{
  "moe_layers": [2, 3, 4, 5, 6, 7, 8, 9],
  "balance_loss": 0.00247,
  "norm": "rmsnorm",
  "norm_place": "pre",
  "rope_base": 500000.0,
  "init_std_qkv": 0.0264,
  "init_std_up": 0.0264,
  "init_std_down": 0.0036,
  "lr_head": 0.00696,
  "warmup_steps": 60,
  "schedule": "wsd"
}
Below are experts of layer 6 (counted from 0) of a mixture-of-experts language model. Rows are named router (the router's row for the expert), gate (a neuron's input weights, with its number), up (a neuron's input weights, with its number) and show model dimensions 128-191. Each number is 50 + 10 x the weight over its row's rms, rounded and kept within 0 to 99.
Before each expert's rows: "mostly gets" lists some tokens that are sent to it at least half of the time. This comes from a sample of Wikipedia text that the model never trained on.

# expert 0
mostly gets: " ", " (", "–", "201", "198", "202"
router:64 64 44 54 61 55 49 55 43 44 63 61 51 38 37 68 61 66 43 41 48 68 58 64 61 51 52 45 40 44 55 58 44 47 46 59 47 48 37 54 59 60 52 56 57 50 70 44 42 52 18 47 59 53 59 33 67 49 43 69 35 50 36 54
gate0:46 58 50 53 57 56 45 37 56 49 43 45 58 43 59 53 50 61 55 58 47 39 37 44 43 32 47 38 50 49 50 64 40 54 52 51 54 51 48 59 58 59 58 43 56 48 35 45 51 54 38 53 56 55 55 38 34 64 52 38 54 48 58 53
up0:42 58 48 34 40 49 43 47 29 47 53 38 46 57 54 65 59 63 55 65 52 48 45 43 52 64 49 35 58 30 44 44 36 56 59 47 47 44 62 49 59 38 28 71 47 46 54 38 48 40 40 36 55 51 51 73 57 42 49 39 51 57 55 49
gate1:61 51 58 38 62 44 48 41 58 68 56 51 73 50 59 49 47 56 56 39 46 69 52 50 46 54 60 53 65 66 34 60 69 40 54 58 41 37 43 54 64 44 49 56 39 49 39 57 41 54 35 59 46 51 50 30 63 42 43 39 51 45 62 39
up1:66 63 55 42 51 33 55 47 53 41 52 59 40 54 48 42 31 64 31 40 60 49 51 42 47 49 70 63 42 61 56 45 66 41 71 65 41 57 38 44 50 53 54 43 41 53 49 66 46 47 54 53 38 55 60 38 67 63 53 46 69 43 47 74
gate2:55 69 70 46 32 39 56 58 33 52 64 64 52 49 34 37 46 34 53 62 59 43 64 31 63 45 49 51 54 46 37 52 47 56 35 48 64 37 48 40 37 54 47 56 41 43 54 57 63 39 50 47 37 35 29 59 44 37 40 45 41 48 47 69
up2:54 53 57 44 49 47 69 56 43 58 49 59 48 52 52 50 67 54 56 54 54 55 70 55 64 48 62 50 31 63 31 40 49 51 26 37 53 51 57 42 40 40 58 55 63 54 51 63 52 52 39 49 52 37 46 43 57 44 42 55 53 54 58 51

# expert 12
mostly gets: "r", " Tr", " Br", " Kr", " Fr", "str"
router:48 53 57 78 46 58 52 43 51 52 39 65 49 61 29 49 74 72 64 65 52 62 35 41 51 46 55 52 54 58 39 58 41 65 68 38 53 44 39 40 44 58 46 55 34 64 50 37 46 49 47 49 35 63 47 62 46 39 62 47 40 65 46 56
gate0:48 45 49 32 67 53 43 40 38 53 53 57 45 55 54 39 42 55 56 51 36 57 48 55 57 44 46 50 57 59 26 45 31 54 56 53 33 33 43 38 44 40 46 54 43 42 52 71 57 52 54 70 53 51 63 58 64 47 63 50 49 45 58 41
up0:49 47 34 49 71 47 50 56 55 72 53 64 38 58 45 37 59 54 48 44 47 40 40 60 59 70 46 41 43 37 57 63 66 53 55 44 57 45 68 56 35 46 45 41 57 62 42 52 50 43 50 40 51 49 34 42 42 69 54 36 44 50 47 38
gate1:30 52 36 49 34 44 56 47 62 54 59 38 50 52 31 50 49 37 51 49 46 46 56 52 44 52 37 64 64 57 57 42 53 32 65 43 67 45 58 54 40 64 58 55 47 43 35 57 43 57 68 45 38 56 47 51 49 50 52 52 41 41 53 51
up1:33 57 40 38 61 37 48 52 52 42 51 67 53 59 31 39 56 26 57 65 42 62 52 70 23 57 44 50 56 44 48 47 45 56 48 62 63 45 60 58 48 42 48 36 43 33 55 65 69 53 49 45 43 52 46 34 44 57 48 43 55 62 39 53
gate2:60 39 64 48 52 56 45 48 63 34 68 61 23 38 41 59 51 42 65 44 52 33 54 48 44 54 35 46 35 36 47 43 75 51 60 55 69 45 59 58 49 59 29 44 57 59 72 59 29 51 47 41 53 61 52 46 50 55 40 47 53 46 37 52
up2:45 50 45 45 59 50 50 63 63 42 53 64 39 34 46 61 53 48 45 56 39 49 48 50 45 51 32 34 30 38 55 37 58 46 57 47 73 37 49 52 44 42 48 50 56 51 52 48 45 50 42 47 61 62 58 68 42 57 38 44 41 57 53 67

# expert 14
mostly gets: " re", " exp", " ro", " Mon", " Fre", " le"
router:61 50 59 50 43 40 49 44 53 43 50 49 48 30 50 65 45 49 57 79 40 47 52 43 54 54 53 48 54 42 50 61 42 58 46 55 38 57 53 38 46 31 53 54 63 43 52 51 48 67 50 44 52 57 56 42 53 24 58 52 65 57 39 40
gate0:39 43 58 52 66 65 55 50 50 39 60 41 53 45 56 43 43 50 58 47 49 39 50 52 52 59 62 60 32 43 51 44 51 50 74 46 54 44 34 46 48 51 64 55 59 59 27 58 55 49 52 54 57 39 65 44 32 63 44 55 40 53 60 37
up0:34 48 53 57 58 61 37 54 54 49 55 49 56 48 53 56 57 58 50 68 21 61 55 48 51 38 47 67 50 38 53 42 49 50 55 40 61 46 43 74 38 53 49 72 52 58 48 45 48 63 58 56 69 40 58 50 74 69 58 61 40 57 56 62
gate1:42 42 63 59 36 54 59 41 36 50 51 51 54 55 39 60 40 65 42 50 48 50 40 84 50 49 47 33 49 48 36 44 64 57 33 45 48 42 48 88 44 52 38 72 55 41 44 36 45 40 44 42 37 55 42 71 42 34 48 50 35 56 50 64
up1:57 47 40 37 40 56 52 64 53 39 56 46 43 47 50 38 54 38 59 47 33 54 57 63 43 45 52 56 48 44 53 39 50 47 44 49 43 60 36 33 58 51 48 37 43 45 40 64 45 46 42 48 58 50 42 77 45 62 53 64 39 56 73 45
gate2:63 44 53 48 63 48 40 51 44 34 44 64 43 41 60 39 57 62 57 53 40 57 55 56 55 58 58 40 52 46 47 44 53 50 57 44 60 30 52 60 55 48 36 62 34 59 31 47 56 52 48 52 45 63 64 34 63 37 50 38 61 45 65 53
up2:37 50 47 55 65 28 45 49 55 53 29 51 69 46 52 49 52 41 56 37 50 58 50 50 49 56 60 44 43 36 52 54 75 43 53 56 48 51 46 40 55 63 43 60 39 45 39 39 42 45 53 55 49 50 38 48 54 43 68 62 55 28 58 50